Below are experts of layer 2 (counted from 0) of a mixture-of-experts language model. Rows are named router (the router's row for the expert), down (a neuron's output weights, with its number) and show model dimensions 0-255. Each number is 128 + 24 x the weight over its row's rms, rounded and kept within 0 to 255. Numbers have three digits each.
After each expert's rows: "comes before" lists some tokens at least twice as common just after its tokens as in all text. This comes from a sample of Wikipedia text that the model never trained on. Tokens count by the router's weight.

# expert 20
router:118076101103126148149089161132129156157129157118122112161156141116117142112090114126156175144172118104126066137106100130123069097122091165142134139152141113144147173158134090119143083123090112137140131094104156131124134123133142129114136076101141142081136093129177117093131140142197111120130136163098120124105137132065159155128110182135087107078152128123138149095088137107112170147073112164155091129140147108093129110166133140159099109119107104176156104126126150101144110119150114152136136129152128112091144129126129109141111118153134110102099148152144156125149110087144135137128123110119135093164086129111105149145132104098167158103117103120144122145134122134114125125117140128127161142099152108153117117125129165171131101148085162138144093140170134147127110139129104
down0:110113133128101117165173151114135104098113123116140137115139132116137129128136159138102115162145112132127147113141098149121125126078118132129127126125109123093127136165136121079086124152147128126135139113156204093128145154108097120132121165152140119096130099091184145118169108114146130092105122126111102108163127102168121181131129132136170114156103154124126173128134092135137117131155139146152103124139179108119086124137145088148130163171129118125129149157141090172163161149096110114128116122093137150089162097117125172160084144090115156111116125097131140139106091087099155115134148092170146124109164108146157117131128159139099150117132112120117129148086145102119158104085106169135152162135133113129157152163088152136150161179138104137101078110149133124123128056104125
down1:161159123108134111132121099097140113119108141132085104169133152150150138119129118146170133142066124131139123146143140118161143140156129163136130108120133076155139173108172102167156143152092178150139118137136126151114147142098183109166114156132142100187142153136106137135111068133109122119169094142183098153158150100136159091123111106122116116158103130118112089144094162094152116116138111117175134173117109129134123122123114092094141151096095095092129137107104136097131121104146119138106104111090158150086145132106081101123114089113105143146124081102176144113118171106125161115153170145158133162141159126107124126119128150129156102103125117162144160138141124126131145129103103109125150122110131127109081167171132116145160119110112147147101176108155123117156135087126131
down2:095130124156149133158136149114125162094143111130121133144129152079142137115123166142131137125135123137151158085144118130152166159142174168141144128129129146075105068171109123115164153135079085122104119156156167111108153115150119066109130136152132108143161099121140129130129133100119125124131182097153139087138105099102129090081131100126101106119133125133137115124156159107135092172114106187166153137167136154187112152149175118136146146178116124114120124157139137152113133139168121132110070088133124131133105140104165114118094082116099122116121109131113112140160114168160136091119145134147169159143146163108148137167156123134100120100144131122107127132101089135123144150186147119095104107110124106107117142068126114095139120120130141126135113137139141167131162139088134
comes before: " the", " a", " his", " September", " their", "rical"

# expert 31
router:131153085092084127127080137162111131116117167145145131144124167095076139113079104158135132136156139085148106157104150155114102115126125152164112141137121112137106151129119114120153121132113146100121075118094162143139161107158125126154132117097145097101119146160141125108097166122123109118093153159138151164117098143128148145153109139118071119096190141111153088130093123091085167131107120136135124184093110101103151100160148145149083133070122146135118159136101152122106122134099130170081129126176150145082124139102133117128109125133147143102105106117141148127144122128170132124106115114106130099135090142142159138135148140111151150098131112110150078124107125181113154147116133161144132132102160134157124159100149143153086109145061117095138104125138159153127120121164129
down0:131119127112088095105153111107160112118124116136159114096117080161113108139047143134145111160116153087160097119106149127064129117084136099118146104143143144118120101152118125152095133152149105100137161143096121129082176121148086124141124142175158130138150111101114137143086148146124076094170136135105123158117105097139112113163112103085161147109114111135117105117155157105132112135100111136139138150122086110117162096113110129152119095098096169112135117137120085107122098137136099147114110132161116105148119117121121109110146176112134134132132132079145103091168102094162147153172135096116120093124129129156124117161088122103143143102097111130135151129117143155098142071150125157109153161147113126113134095122140142156101118146135154146149142126107164122200145134090122
down1:121134104123121124114112092138133113118116144118139128079119148106139107157121122138082113153157096130161161076131123140126104146130109115163119124124166116118117150155126112136138148149134128110106107106143170150109167123135083126091122095135115099140134136156120160103105070110153119127125155114122159123156135159138164100104116150163133121131139134123173148132090159137133166102145100097149115086107103152137129128107129131137123156127159155122113165135136120108161110106107137109123105199097154161056093137113141101111138097108117168168097153098109146144131086113149193153112127113123113131185147077137133100110088145123139107089097145097165127110102118159100106128138103128106090124116080110163111089180100117126137122139115167110118110093076106148159094135130108
down2:124143140127147131102129135116165124145138164121101168115130141097111150146168102134151176138151141125127109160129134127105136114125165170124124087100125122141142123099133153163131117135132179163125159110134070106133141121121142175120095091137175135135156100128104176131099080155102122124164096116100107089118074126112150172132133130151136136136141140148161157138173148147110140162101134140134113103103128065094128150128146105147134120162155163185142148134148135111098124136097100133115157116138128154182125105092130130077125135156143193151142137138123141135170159132093113160138142181153105131132131062121138165117146150121137151097142122139132160160123134136133124084137131103099135141147112123125133132129084100086170116106163142142087116141103145147131113069123108
comes before: " of", ",", " to", " in", " that", " and"

# expert 5
router:087141115109087133145115182152087167144108190110166088133137148096114123108116121156159155123125105142129117149104110128141110112089115153153167101171159117120147172122123145112159125086100135115165122074123159161140161104129144108115145124116159138095116120121170112113134140141164118103114107145115139150135140105097152119119105158105108069126128180103138123112141091134111150151132142161125134148126110098081157084146161174135099137119124137124104144121101146069123124105140083148101114143137165119102121131131148107136106135182147097113104150131132153092143112119154127131101119099103092112137074107159148117189106128116142123114136127081130105150127105148113121149119133115087154149110127099149110143095137172146119139121096162133160085120161181124145126121126162
down0:101122160161186096107110129149139141150115131130148143100144080138126121133175109105134151145168132109091137110136144136121113103117125108085138114155122183084147144126155081138104165161141106166109133133135128119122101136131129114101138153161095117141105100147144099187129142117150081117132111138161156149085123143085146176155113101155090117131111129141130180160156114131088127121159103125154135131162102113145162127124147096123081126143140122101129084156151143119147136157132151133107128111097134092096148175113120140137135137142051135125115158143147139094116091125091112176136119127145067124135158150128127135109128095147118097186123114126127122175128154067126094091157163149141135131098134127130124091130127127124127140149099113159130138113142148148119156125156080
down1:085142124107122136112205131116100107137161101102105103120138115107149101135142122132117151132136145149205122171130171120122123116177155127150099130139115141074138110133106152116149122123107167148134161140107134089133122086111115138140156163090109118088155127112135133101109166156085114174086114165121153091114134131116070163111145131151123100145138171139075162144197114115124120121150117121173149125158103149069115114130124162155121121155120151135129094116148100096175165131125108105119105116109116091084146153043113138176123147137145153167146149108105094131145117127152098120146102079127115133108115140133096139152110139121123111130106119144136161103162116136142131155156133125114122142128125142112126107108140136124100131096112146098132117149145125117118100145139134
down2:108115145141104110121155112075105116129183175121152076112114134150144075122124127123171090138170125111132133157132101131121116131124126120124147133154171127135108170091115083100100152076137124122150105112118161133166113124113084140144160138126047125111142144155125102106145106141168112112094132119166117156145097176097170149133145146123162098108145178153100153143163145148114167149124151112087098117124137147166132164126098094131113111099147105113111125114120115123147133103122094115096126181123138146124095095102102161118091132092134135110115112100072125150119123168151177151130124104178157113120153092092139096129126142135153133135117132141165112116145131121092138111110105127149158127123154135131134134148165152108085146136146122122151134126121136183132106137136174
comes before: "-", " (", "\n", " /", "z", " longer"

# expert 29
router:105136119123083136140125138149109156159165165120143113151158143103128137117122089148144130121170101130137097142089104151100123127102128147180138106157150110142124144122134129110165125102082132111177122116095161112150146113111121126129152112116137142117112093156125100123106133120145096113106168164117148176079152144116157135138112182125116107103142130123126116141101103133122141131110117146111100165126116115104152112111160156130130126093122153152127133128099151078117105074175105165095162167127148089096163125127156108125095091168128102120127138139137156112158099112183094147109139110113102093151092126135143158164123105116156112101132105102166095132123078199115149131140153132168136081130169105137131139076130128146121099113102153148154097149178148127131088146136160
down0:104112144132113138132162098177136123139093191110125108112104129151142106084119123122093094100144160094136100139119188137162114138106130167176121164132129082097094124127074118114129116121114084117097119150166168140100098066190101144175123174165106174168107144144153123134118131146130144122132143120144151125100112122123117143170154118100148138106097082158155140075096112158116129152137084134111156140103152146120128144143126161089143152154120114114127124132137132145160104117117122139116113158126148098115147087122115139121124124107189148090103124113146091179165166131122120173154095133117146110153104094163094152149129130135119123100140119138139119150135149136116137153126130143144147154161156111129090152149137130119146146145141158101178140100106124124120114121114140
down1:144078135136131143096124142149146108131130111121067108138093088114128112117105126139171130118109163130123158111125124081147115179161125107155127114096131136148114089161136157111097154103096119112110107134149087145142138136144099126138129165113112126141108174109126126132156068155165129143145114146131111165113127118173116138117099144100102101169151107094107130172096141130137120106096126120092102094146129121096134100098129105121162133137153103139133100122120137163114128124090124165108128150135096095145143107101125158160153130097072141144137117126154116166135147083129145104153173162145163111114125114103102153145080127083106116157168153144115170097133104103143117131107107103111124103172096126120130139107090078140157096111127179091121119132151073126123125106069143
down2:086128140141123130120133133127094105114138116127160171065119157135121137121100139104082136111141099129137121091140118133134101127141155139183179176148142127092109124120080141129160131147126116135146138127094153131128145147114153170160143143115115149145137139113128169094164153133124134148135161125124149128139145074150117118164104117123140149148126125140151104111132126110118151142158121130149152098123179114177145089173156145127093123094121062136097138111085136111146122084134104117110136106096121095124180177121172161130147106153124068140106145146173109116112119100126141127181117106160146135142110135135096143077101127092162095087125149149085133113122151155102148131158108157087112179131126130151112113113136142097111113110122135195124140121121145147139075139143123
comes before: " |", ".", "–", "%", " |\n", ","

# expert 14
router:101134119148094142166111172164121159153155159106137107167145154098105151118114086149132135119151132123147131131134109141119105141087112150165137107163157121145141141139121121095158108074098112092156097104134179149137142105144128125132139101112171129120125087138163119097129130144125089098119143173141143146119148132089153120131142151095128132111164127113159108116114128117115165154111125148135102152110094089107153124123146151151095129117120145153114160124121174098120093112136121160074155143141162148095128125120186098154093099159126091102098150159161154112164110090140105138096116104092121101160086118130161139159113103077155122113085128081132115136115109159120158155134163156137149111137166108163138125084154141162098131128100147133162097140162168150140113151147146
down0:138140097177142075091141130103172146135118102118126143131127128178131141147161104098172127097118123148103149123115096144135134080134131164137132124119113153100137111094168109114134166142111140135160115130168125113096177159090139132115091095113137128133117154137167145108166135111127140131119147108138137087129139139131116131172116096131145133124116116133111101124062139142114116153127120119111144091116121111202094117114189133138160110096094122154130110076129146144169142090167142127112145145124128154129112117106158134122179123160102112149125121133086110125119149100120126123158161119112123120186099121096180151135105132141121140138135102137142115120124121092153090126071103094142132132107142151067127085163114082148171159108138092089106112154100110107099137105141113
down1:168158124159148146139096103151137115163103121155100127126095090102122147114094138110099101120122140135129150120134117108198126108161159166111175139150137143130150096098149115148129138160108127115140139092126152140127138127087130116124095113106114108102126128107129118117129113106150150140095205107135147148171175111142142130110159144110160115127155146112134122101146103121182113154119149116134109125151106094142096136098139118090162150103109119159136145119128143065145102169119075128134102129139115112133104126130105153124129078108131103100143131111112107116142121171156107166074132152105114138102117135148143115143161088138142166092094134105098117080143093132145100153090100137100098102177128182127168127119097114137112077117107157137124145089160189136119119147121129
down2:115166142063124138113132147109126148089111137118131146152134100131129108158162152096142123140148126095113178128122136114139123132112140104089144112184105094136109083146117096102123155077111088153111139134130131126099157124134146116123173119058122171142112160121153107147104149143114145118146144150158154121118109125110140151138110115129095141129149108092145139152150168122138156108176130120154120135105113120081128113097136122110158174121170149118086146153162090153139126113109111125091139111100094178088119116130095143154153150092145124141135117130191115119120132067090125114127135134150132147113126079091140156124148156141114158178150121114136108117097144165142113152147137143187160095168083117132168143098141116151114147158140146100109119127125143145111075152124122
comes before: "20", "|", "19", "1", "2", "3"

# expert 10
router:121138092113079146177112146127081175170108162133130084152145155128084131083112141179149132088159106146153124147086088145100067126082123130144147119160164085098137161136104128095157076112128101127200114127107170154166144117160113125117149124128159106101117137126153112108129107121139088138078108157122149126127154142100136132152138154104144131099140113112134100141128116143122139133067153136130117150093094093098160140141145146185101116100092136130120126132131131116126136130142111173126142149147112127088131131132148108116122124160159117106105148140131147121152112139160132128096134084083123111149092103159112153126097148109148117067142131091149112101115106155133125138134133146120116119127128064157100144123150134160101155136128145136134117136120162162141123141157129
down0:139117167107129150182109110145139137170122125139132095105087132157150116145143098104155135123130104159128171126101138103122132129110206127096113159156154127132098144174135113156135151132162149135175116110143081170121114145123135124144132138165110153143114140130124119126125105149119144113128132093139084141130132133124158131107093121137138171129141128101141140130139159183114126147173090115132148139153130106132178075127160134144115097122119110136147152156097135107095172075112162099133081148095148126130111094097112137138123134103167106109147096100155151142051108135133136135144126111126139156114111110114131125153116139134132132120158086160114144149104142107156155087155147119157171147119104146133124053170128082146169088161130165143139150112147109160121119145097112
down1:117150121122093145125164119082121130114140174142110134100111140126119100140127155106149139173140161120131139105147107145088139080138101134093112095120131125118151159111150104104129115131126163102150164102136107180126085097114120111126090066096149120180168081120134129119125151137123140108102145142101103179173112146131165108120097138159080134104114124119123099202179121134119124177169146144154123151115130125116108155110129137178135142160117179113143153164111106144082140127120090134151118132119155152157105113123093090135131130121103086113140119110078132148117126112084135155143076186140138137144137081147100131108123124112137146129121122113106146079128160138121106154143116113138090144139109157105138136159136153104119150119150097127138120154127145116166134147086100
down2:107129125111131118139111121103134135129166166160130100148144125113174125152137140129089126113108118143123116141112137073095152103140121142106123107085115130112162141101084096139147144142129134135150101144124122171123092117106181149082156122178132193125090102124057107127131146174116165144157105101091125186105129137089117154149170102141123145126149154101164134147086165141112100140125167151173138121140144098132098102132156113093118123140104159125142107160119149092124124099065118170130162179134130103133118161142140128141117140116137131137143137135136162139116158155097150156109137125140149125131135108136133142091101141142126107105085077134146119160152153101109136174153177150095147137157095124123126149155111135132115115140168136103136130145181101150105146100152139
comes before: " of", ",", "19", " in", ".", ".\n\n"

# expert 19
router:120139136134112133117119128153123180186151154113132103131146149101112143092102136140132125128144132110119099131117113175129099090097090135195154112134168096143151141117122109094137104113152121128140125105137180133141139122147144153128152109078128129123103128145114096074132131146139075121110129182119116135127136141078149167148128122110123098095141146114132122127093107082099167149129148133097111160148103130094134097146155156147099091138126127142138132086124116112086091125139107148120115173131115126132127125094166088123114132131124106103094149169139183129120096120162094150113101121122138126182135110154143116142115078083137119099119139082150074115130113184107118135140167133147162094112134096140112151129115152167096083104119137134160115146129114114141058149154122
down0:104128070125169133157130132143084102144083138080118088114164118100128148136129124159124112132143154084112146156168105130164100113114144121157109145173130102119144135135147143106129098178158113151090073131165130091151121109129088124136143152122123154106105077138155127124152120158110129138110124155083111156138112149128150152107131138079105113097133137078094096149149125109106173121110122132138128141133112109125107103145116110086135107129125126072149121114106067160164129084116117125123149084154121141167166083122157136107125145123105158088111114098161108133112100138136100108126145160187127154095112129117123118144113128109107191136123151131129102146136141131087146141168114148143150115139158100136105102112135138168105101169171146121124147098125145105093130158120108
down1:148117118142135115104137144078111094139088114165139113080148126162138116085102081153168103145157105089125127132100108114096133128107121134122120154134101147167165116095156105146123132108113163111142138120142154098154170141097128095160140107162155128141132116138141133106119092152143153102101112133068147139169139086121163105093118129108068173117171085103099149143148142137153086127160124138151129101141140107125145138124117157157129132161126160121093070130141079147109121143109081136152124154114144103134143101151130141148168149146124128153145116071160096127162135116127116109113140117097142116159118108116163148113139088145144112144110102126136168141099143115110158082133131122136133146127146132101144151107164173127113118076091122120062094118133143115166135125164144
down2:095118112070111133149092126088147159097122160121099099141156140102107134072111109146137130117172116181098137132156167098151153165149145126108102111142139122133143115147074120146144166124103151093183107067087125168117131140116142097126157150142157116125134101139153161109139112144130144155153124126128073118168133101127125128138111147097092098154122146085114115145161170093106121112116090125156105120146111107118121144144127126120117116111114113154113099152151181078118139118081098147130107103152155139107155102097145135128159101155158102130101146103155103138148145124118136140091140126122098125157120128161109176100075122111154112115134128078125112152117108132121132177115118104116115178115145154167146104115123125106164098118132116129134097191105132116118134108116096
comes before: " The", "==", " He", " In", " It", "The"

# expert 28
router:084114109122069143181094151142106134163128132094154128135160145103113135126099094113192135131148136103138109152135123159132099117091124133135122104159129105137158160123125115123170112134098112103114130122115127135122141092164132150095126084121122106083122126147121112094109126158168144098119117156124129128133137139128161141144110135101101114084142142115158129120144122111128181167119154138112131163153114121105151088154156148135089077148089110141139143106123146101147123121156103165138124195155152136126152115121182084126098102157145096113102131168161123121166111113176117145110112124111133097189076099123156079167118101094151106112089162137137114172115106163118129131119155162143143127109158113137126151126139152181089108137113143120137119145142154164137112121162146
down0:123132110122114129132120121120113134150125141135142118138139149120096149132135159161140139160139141132148130171140108174107152126125133134139126113125110139118130106098125101114155115087125098112135155137158143099158084157124088131167111096092155130129116141157149099101155129133116068148111104167139147166158141154126135154099139132126085125167187151126149122182145078165100164049113130129150091119123100130177173149124127109117126130141107182140138115150132137146123151096148121120094180114120113094077106146141133097158158128115120125109115141092127128145085109099126110109106104082097165122108122131124115136125170121108131144039098108104120126103150130154140152151124142111142160174119070084153136113123138134098137165168096138132099099142115148150120140109106135
down1:111105115107113130159124117096138095120144082149125127131115131120162115130086128102123112106167131117114166101145120130067118166120120109097126088172118154116123123136131099130136122166129114151100097117146090105121148140093100148125102078116126114145187080140098152097077116120117142106098105137128120093115132122145115171144110119122155080111109081171153132113173170147154136157170109121170131130115107127140133115143092072111172131146113122107121076102120141109079142108124113157144112130108132168139144131146155126044138175114119126113133126130119143106137129146110145065123098125168102132122138129103171137106100166173088161122106144139118142116106126103174105123108117126133132107151086136121138170098101138134121110099123104132123167137127128126135122087158100
down2:160121123172094138158128113103082110136139171141126133133137085147094152105118135162114168140143150142113144147130171128146111092082130076104137133087117116147093101151148070119109136131083120144123100132129138159169156118141098123108118141123148178127127101140131115094143171127125131100159162157127084163082120154138100151130147115147129138145112145132084132127170146157090089085125134166087154129146176116127146115135144102122113114109116140118145097096125145166142098121133105125126120138131151152144114127111125119148121156104140114142144159147138113176105077153142123148134143137145109172140120144124106132156133147155134156149086140122081103118123164165126123152180153147135063163117114155132089151152135136130134164125144060095177137140109118127134154118160164
comes before: " the", " a", " be", " his", " have", " its"

# expert 1
router:071129092139104119145099133144128153160169159124178088114158139103104139091101119153154135140154115134149111174112128180122116097139142108160103098136143124108118128126113113110121122134090152101161103137107168153119124093113121098131143121133171129091114117170151130096087090141112098089102115152115125129119158146098135141148113158126109123081162143115131117129138092127075161158081116156122128155110106115110157107141161146141090082118122145113146147133138151094095101142160094134112142112144118115075147125117144100115093133130121106103094142199122148094132108103153124134103127128096097100151100135138150142164111085101159143091119120108118107137126090169124128134142134170121171120119121108149093150111146160163136105128097175099179119175155141125133118134151130
down0:126101106176119105179102140155144130110124114111134119163174131118111112087095125109155104137117120108112090160182153126145133142105137143156112177141118117110175126128087111116144121154154145111069135138116138153120109125125170142101110124154173114085126142130081080131124132177176115139151149098136143062145127114111109129122078115141125142125158148143155135136146155160097170189118140100133144182100078154136164143127108133113134125115104105151112098128139130092120131155126152108125126106161141104107154149104125135126185122103141140097080101172164109128102079142105105100124110155098142117114143130100141102156104108139119125101148108134131106103092083136089118143114138148128138117073149137119141112093108096106128103152112140092105124153123117118107120128161142
down1:098082127078127129189131164095107121130123139121084151135141078138142128157131143165096121126150127152135138174176146134119135089107086130127127137107101104134131139110121103125121117102139161148086132129103143141119131099141136153121116145100106074115143086137100135195104061122133132109132107105163121128098112137131092146118133107133136128105110094131129146152151109120127135150132157107127150091097171102131106133122147142153168133092122149100088095139107127127084107147064101176111172138124123168121147143111098185142076104150088153137131137087118132191136127148150159100136118080144135096116163142119156126154116136139135141125123111118096105178096140152110127163125166109106088139093129109136128160116146150140111118134158141120162139120122108103140094141113129
down2:137100127118114120132139116080148140109113159127124130125098131136126145157133152136132176122124130158099136138172149116124115119080148167115136145103094129135161083124164160092148119129125147147130158107163135124153123101167160120096154153151132182118134175137128140120103129082124121140126126149139149112152139179133139121174179154127110114142113156166154141149146102175116124131110153120136156123104141136139131154110123097125139168116092163145139106140151102157142145149151107140157140087078184136149163166115111183137139153152158105123170122147103159136161125170155161144110140107140119157142160158129139121142154137143137093131123044128142133071172144112144127123140139074128142146119129145157134138185159157115130110106119159153070125138101127124106144102141086
comes before: " the", " he", " it", " they", " she", " that"

# expert 21
router:121096118127118156184123156153105130143127138136167121171149132121110145126085141165154115098157088122141097125121077147119114108095149115135085155135130075144127121152103143116158112142125105074133119100119163136129146115163117110081164116120156135084093110130128110117136116153150068121113139149108149134125115146105164141147115124107065135109146128119150115149121106119107163125126180154140134167109112089100132116107173139118071109113090120156127121148109144105143124097134094180100167143149152109091185132130121132174134133158160097087097117159158158090099127137139104115092112088121120131133113112147140129159131104113137099140120132102129091137091118159119105131162131142169152115116142094163123120122138139138103099120099193125146136092171122151135110146147114
down0:130155149171115138108095115134129073118101099158114116167139144113138137125139107129133107200143155097149149168103084130151114176117135140151148153135141132122163093124127128133132102143140122126137135091127081146101150104109164170094132130089123095157138105146099097149124091142099103122108163140143099085187118096106151144172126159131172167167144132126136098102103105140100131126117093124117144095167120153128151126140134170146142104146121099151122136148107110126122163108119125126133146097138155162151127155115118091105134123158128139128139141137100147129110103113087158141167127157105118118082129167133162108117098135139090126154083136122138096140137096151124148115150112114130130093187125134138131133115106144141089114110132094152135078118097114106065092188158159
down1:124139105164139137086156097150141135117154097144119121125160109128125104108114070107103131113173130143143137130110148124086117102122164115149148119129182133128096140114131114110148140132074127117142154141088227139106100113088118142123131116107167173129131082121139132132097150116090156098089171116205132116142153111110166127162108161104109141133177137131142146153129123153125095145106100155136136114133089105130161115102118146163151119126142128137139123118150150137083098081174181135129142118123114112113096107094142123143108137144110139086079126137143138120133099104119169150124166142094136134174136140168155134141139127105100101127124155129104171121124105120139133123132187114132110100116101125156105144159135102137122107113104112119155098144136154085160114114087128
down2:117147150121106141133101144143159099101100141122110196102168141158117100122135121140209111140165129112146134141145130103138126112109107164135119166162147130141163148123140140129111151097124139161135101118127145117083125119186109110149104159137109113116095141161087111098151141084092190142112117183147115149119138099126141138157110110123119126100132141097141153145141146132142148138140121109087124130144121137113123094141121139152102144160121107139096155142095126113053098110134072109108126110130102095136121118119126104140120111107147088112139148145112145136102117133116108111154131171088128115119133171181100074110129148112124137134124141186122158140144118106102132192135141111127141085138091110158149135100130092157149131074135164088089119128121143120150110154106173
comes before: " ", " and", "00", " but", " he", " which"

# expert 6
router:115126126121113160140127126121100157158122165114149100190124134101134151115109112125175128138137094112139108157107095118109118138099130136151136119133134119118152173140066107117163112142073117104148095113140159140130151120178117100096131097102156126114146132153141119103130121139152121138121150177126150176092113145096157139145121160120101137099143145144138084142113099119121127151143130135150145161119133092093143111173170145147126097098102122151152159116141142108116098114140096162116123160136145089105134125089182110150086131155138094105087148137111155125151107100175135173072102099111108107138094123165165148136120101103148115111096120118162100143072138162115141150139142140145137114159170101159103173105124134160112118143097166122133104124167152178130121166132143
down0:129095133100084119138162139187138149107142142136146158145104124110132117112101132120127137109197110097157117120124138099170100132119132146124139096125121155169153141142125204116177122143180137106140109122143150164165165105147140148111134129127119166147133089152128130136143121165127128125162131148112120164144138190134131150098136101132116135090121162121169139152142122116107127104099138149171163079110094152138153112098100155134156103131182152108108115113129163130116181118094108143141145115121128125091119114132107146093185107132147129071164094116110156140145150134111133126077132122136132172169119097137071119137143119109144150165149133164118132104134138155148137125125117133101146129079093162158127125110106129105115086083132139146139106125131087108127118171119155
down1:139089135147121170178141112166129128167138115134133145131175136101098124077131114067122136091119139129164186154128094128077122101163131101094166137107107122054128156154128141127128115124105125128130152110088148130153118108167172116109143145147127156108140136105103106139155158163166171154126166143146118151112173134107107117113142101134158121154142147115110097158151094121099165122104140132162125109173097141132068150103151145127139097137122126153134131144134165126094125134169137169132117121114153110129138143110135135182088119119134108114108131140160095123150122130146127103073137117166103122112129138146180157165149109125181110087115133175113128115148149149123113164174116108128146117120167093148129160151120153142116118164164112133143151145147145128113141122144150
down2:135136130118131139138105139088100142147135125168170120117166125157156083151134150148116113157169127157115136109106132126161074144117128117100113075113118095107116133079142112118123149152151135153124167137101127167114144107137138122128123135149122173095152152122129133140133106133122133110088181137163120145136103115077149194151105113148157142138125173112149138137128128123096068155136130129140061151133126122121075113115144123107072156120147075168132103121165169128099120130120150094140147144152141102109171160125129115077133170123103136128127161142144145085162122176160115132162152140106112119112126100117138155134121133120119108117127105126122116066162135138112122119130150108182123120149110138140109143128137138142138136094119125183105172153144138167069098090140130
comes before: " ", " MF", " DF", " +", " −", " Team"